config.yaml
n_layer: 9
d_model: 448
experts_per_token: 1
d_expert: 480
normalize_top_k: false
lr_router: 0.000963
norm: "rmsnorm"
tie_embeddings: false
lr: 0.00136
grad_clip: 1.0
train_tokens: 665000000
steps: 10148
Below are experts of layer 5 (counted from 0) of a mixture-of-experts language model. Rows are named router (the router's row for the expert), gate (a neuron's input weights, with its number), up (a neuron's input weights, with its number) and show model dimensions 256-319. Each number is 500 + 50 x the weight over its row's rms, rounded and kept within 0 to 999. Numbers have three digits each.
After each expert's rows: "gets" lists some tokens that make up at least twice as much of what it gets as of all text; "mostly gets" lists some tokens that are sent to it at least half of the time. This comes from a sample of Wikipedia text that the model never trained on. Tokens count by the router's weight.

# expert 10
router:498465501621483436487464469445490537576435526451530416486519491474523553480463390472548459602491565586442498477489589549456572524540530501534444451576601433562476539468449444499454489520570423
gate0:502466479473573569539561485446497591533515526469445545423527525475456511465534496507455561637424506596525477497456499532497483411520548445488527463492545552496544480473588549573489422552524481
up0:532553469459451549478478431406569498583546484528446419567510478453437438490584477471540489469658538510595484519546550574547499527522487461511414474571418569595504492524587428443450498468476547
gate1:476409378587532439545460586496540596398520516527513538552480559471468485485508497462551466446413569501399516579493475543468610447553498523467431564599388519530531606509423435575497468516444525
up1:558513516514409581491521604447513535506492508559512489554519527531440465491534541506559529539521512477494494476479447467575503479591462410476403471465531483560561490497461484559462543438499425
gets: "\n\n", "\n", "di", "si", "vi", " fa"
mostly gets: "\n\n", " fa", " anti", " cells", " mechan", " ge"

# expert 12
router:523444520569405540595525454540437589504504462500506635478449579416451480473492505452473461495515496584436401559487514452481540460448497496495498488487508450486615535558456515538522440443433550
gate0:403499540561516403535495496420532560454539614510524576489529479466515573493507528504523563515505571495500481570535579483486513565496456546502440493459459515555479448504439461485605566534515515
up0:520538544466515503445455552539582436382555476488484325476457509435478541465550484586452541502548485517535486453519460553492558444488505571526490447498585565452459328596497548537458444536556579
gate1:492463487481485453529552523449482491529559475500478493510517471454460494506561481422461453493506633399519501527508420477557581573419559488580502452529403518497467544507416506438492498505407477
up1:480480530522503445552519511544533610546560540472455453473471538414479457536564468568420482478427461554485450639504437432456563492504438489561535499509493569553419417453537482463543532448419437
gets: ",", " and", " of", " or", " &", " which"
mostly gets: " and", " &", ",", " but", " which", " including"

# expert 4
router:497489444490565475435554516521577532467512515526483490560521595503557539509495559490446460450625492499588497542410350542423539411469459435469413498523404561383530402481449535498494491489522569
gate0:377561416526460462491470513491487485609495543485507510440503538439547447508464488478546526549577475406473430535529515508472473523414456520444526516468457541509488504458438445558463590479481506
up0:499511439508474599436535424556496472475504480579489329514540546488508496525577461414536484520480497459436604477507465587485464467471512490457426593471589492560528500362507492526463556538523592
gate1:491445412491564524473596546528570574444510554465435520490577489528515473443465526468489629490505478508544427464523540473483523595440338458543423584528514513488531503541481581456527493518536450
up1:481404410524532510503498636473555522497496545461473550515504465417545496486538518509491499508449470489466550441460494498427521495483476520547383550501483510589512547428402591528537477467510536
gets: " in", " on", " at", " to", " from", " for"
mostly gets: " in", " In", "In", " during", " On", " December"

# expert 14
router:541506426547488400519591459601533459521518523519550567474513590524417508480485542430488471441542538448507498536441443435501479472445541578534547558493456471414560569562479450440477406579483519
gate0:530445508487529468596515529493469508508518470417519519509500507495517426435463463448528516500522549560454496505442508500532460574530558575540480540494479479493495600454498460450491483532534558
up0:522449456490441518455526441453526503534572518578528505466478565479612426496543576474494543509506493450538399447560467483456457538436502539535460488402536538582475427567533578531492548486469603
gate1:385563496503436428525506545493558434517447467492523549483549470516420469446594517540456458489618561525463515531540546494493341549524557505490549466484598537483494522478402465472518461505461449
up1:473440484477519519497529460463478575528432474467463556572554489608500523537471542488513540460410442520518383540531565390446462536415534399541391487413480481455513434500556545471442499473563485
gets: " |", "|", ";", " /", " •", "\n "
mostly gets: " |", "|", " •", ";", " ;", " /"

# expert 1
router:527451564566539400505542444490513512511503488498451487467543441524440574536532515503406611473446477512460502501585503444504475496535472514530533416411528524597528521557492520441456483614535446
gate0:555575458493501500456506490547468507453468517540476527547508392584460545507495553511508487443462502488461505475554435524477515518487508546495509473551509540489519486458402557469415462502422488
up0:497474491572554465445587586494434500536490511463445537398453536419580470524530515507369475526447445451489486585568583457505515465543473505553442450495507454486538533502511505571617594563526559
gate1:488469478566526518461409446559489534508438456431540369585454460366536437483586535433516450536473428470462442566464514496457436489470431532567455550508496551476512437487562508676500468497497527
up1:450524508556499490555410403476446604495508510347544478572511493453459489512548474583559557572487491482552569523484506519500498480543456503466591525518459497473478548531616573570462379506506459
gets: " a", " the", " his", " an", " The", " of"
mostly gets: " a", " an", " his", " its", " her", " other"

# expert 9
router:476534533550587425423492546431518481502486482525573515487445422390525460529459517473468561531530486452567541501538545552646514469465558477459529596539489471552510438605485601571547474576452497
gate0:537503482476439517514608397440525505408615419388424508488464433495496570523479539513517571555529520467538521478453446425531469414491586504464499550383539552419525508604461538503429504512462477
up0:564492531453504543502404509479534505514437579598560417528578604516536485513550411432406533459516441502409451465573497491453458540457465531489576413436494542583478456518600523464531422480423543
gate1:492515424561573345585409507527431513546514506568615495492534550526494486528545497512495530446449536609473610502516544506500501534459581510470527426559501471521579536572504491530449571534488521
up1:474468437498498476467524514460484534497433553475669499520482357471454540466440429496434599447506409537476636490533568575535386560528472492504416538450533466502592479462436449591482418474531457
gets: "=", " =", "'", ")", " Born", " career"
mostly gets: "=", " =", " Genus", " Website", " Coordinates", " Species"

# expert 8
router:547422444524402428499443525535389517447503581513463505527528473522465527452491539472549431544508504478489466489479545469526499513442547476571495462552495403495585579493532506481418521503534415
gate0:535413452464554463411476502564521468499504483518458421604459517416440446578522407581487460495515635452461478550567485567444500633501596399485410472494525421547463479529560477529512586492480530
up0:704628529565558521510458500490485441468496480477519486429586552410532556432550508498493496515442484483503511420477501565532451435546522562506504516487437554517426467522435521478530548500517507
gate1:497497467512384505569471481518358474586445502504541536531472678510499543493443490464444491440570444467503483533555505406563506528483595529458512520499478481475497460439499587557494408463519528
up1:583570398423557474477544499465466590489472448441520524446528548506492488578568561542520524507463545554506444470529457433576502457531522560457459427515587486541535567501448562531500438486535456
gets: "\n", "-", " (", "–", " \"", "/"
mostly gets: "–", " \"", " (", "/", " [", " '"

# expert 13
router:505525442487420598523540516571522483560481528491509497461568435434464471551420502531538570453571491582546540456522479550502550502460572399483495531456489414514536443508453509468580603511524544
gate0:549531663391558553549536388540476530567505406497477498442425475484507414517450592563516595617528487462467532464504514504423534496487508572481441514472510487454529477573483590476494482423339495
up0:536578476564505583516532534466521465512515556426487416435534435512472478479405570534471528533499447607482496490448490469559471514497571424490528490419500536450471488481522517510413557515460435
gate1:476470578470500580533509548510490534525495575522451428448523556500456425497491452514435541485434494525409420524476504467542545525550544592533446553537464425440526496515432419429566529581574475
up1:555575539524571530519479486459480497547486450504508495490457510431538596416516394524482385622493522542487422462488564483575494482470497434550539564477472442539522524399518514534533466564545538
gets: "  ", " 0", " 1", "%", ")", " 2"
mostly gets: " Votes", " %", " FW", " DF", " MF", " AUS"

# expert 2
router:364546526517446476574464505574477542449450422471518437519537455430446460510454520466574484565461492483529543466467439489550503473532572524505498478560473470442460500535528496445528452448520530
gate0:487567402472580498480500520539477558547510545506488559527475518537489453491476504541530493493481525456489504464543538535499528496557482483411523475490552565467525585444527479473578446460437428
up0:531538413492532485527471459516513451510475571514409506521536532473453472559471589549608554490481559474442490506413466448570529478434628455500442497425541511523444472567549480502533491585540446
gate1:460458500447468497585495557528508483458499454477521481421496554428566424497571445475476464464445517440621475472386516477511490555499524506568531477457419415474450512438523508448458583581577457
up1:504544521390551595526459529587481439460431467480453562486521506440488545493484462508628579555523595479525446589497510545453503512474485589585504565552450557495442501419502607507542437548488475
gets: ".", ":", "19", "°", ")", "\""
mostly gets: "°", ".", "′", " .", "$", "19"

# expert 0
router:581451468428472491549533474433445491533524480471497528495437456556520527435560501527515504471412466510408377501494560427469439524601510578490483563564492636516540501461528406576457446515476527
gate0:445495508513474533428554471516462514472539549474477519513534488486490590495454473527504509519596483544516507517569542434490474422559505526510634591562549614455542515465510529475489535604552522
up0:548416434472458531436466432547491475546544489512504524429548485584572486533503598596468519533461552467445513585453507476495476439452502478488479450515480533470480509412598559586542499368449476
gate1:611551511472549451519482561504461487445415435469544564442568504489516462477628506456541510474451651506452487519606558511507426441471425492464600498503511607538455511499511487546532557532481530
up1:513504511582451555564352501452491508508477464451523557445482487447478396507579563454446546444497525431515519450580508470459484535435490506480465528520499487465445404553519542464514428507486508
gets: " was", " is", " as", " with", "ed", " were"
mostly gets: " was", " is", " are", " were", " has", " have"

# expert 15
router:577500506531455498444545527536565483415488497503528605398525529493591419517531568513484479521521451489518556485498425469538519466498532514507462526422387599492474558517513543423506567494473403
gate0:480490449522560530400471457440549480351467516596493452536471537403585513482530464531505548453501583472501486480408548594414440578604492530551463484515530459461477480499495397458505493499542527
up0:577482460490420555473450561448503478419421488476476454451462528549584430494481501525492520407547473503479536523415446504605568443443487476536477501539514558530633455479465542471470526503478460
gate1:546559576458482582541486453476396523548511437506496490414554520577443510447424450583483507531501598468524448525512568571543574474519532559550523514473519366486501451508505472470524536572428453
up1:522479483484581529440507507469526450414405452474487456604541440442463465504479480389513362472429435420479533459485443485467566448509483576505574515414567521522524499579518519475457418460450557
gets: "-", " de", "tt", " Le", " La", "ll"
mostly gets: " de", " et", " von", " van", " Los", " der"

# expert 3
router:442503463419499587497468476413565401505494416434574513483434495683508488450531489486562508531447493489431469452532433572466424514612445444424561417467457516564501411474546546519492450550469556
gate0:514490561432555500485546460517516544460500503456490525519501472494526483505496540594460530524471399527543548508412521521457505461487559431478605558471453486501483554493543582428521438426585514
up0:491577465531461501500558462459468445505517454640496532430369542527499471598506545418561637575545491528433460466545500506504470442476436473585469474507438529442532481436507477547519478483428400
gate1:506458462582538544499452470521526448536506464477581486528441447540592510446513547384563463475491512524485481425470492501461547531533459624524517394602610511526439511492455402437494508519514404
up1:460470554501488521650481486403573596473444377437467519579399543525591545490614512508540503473521480441442556519459479450495532478498526553505467424511672463467552499492428516455584535521586471
gets: " by", "n", "e", "r", "t", "l"
mostly gets: "n", "l", "r", " by", "m", "te"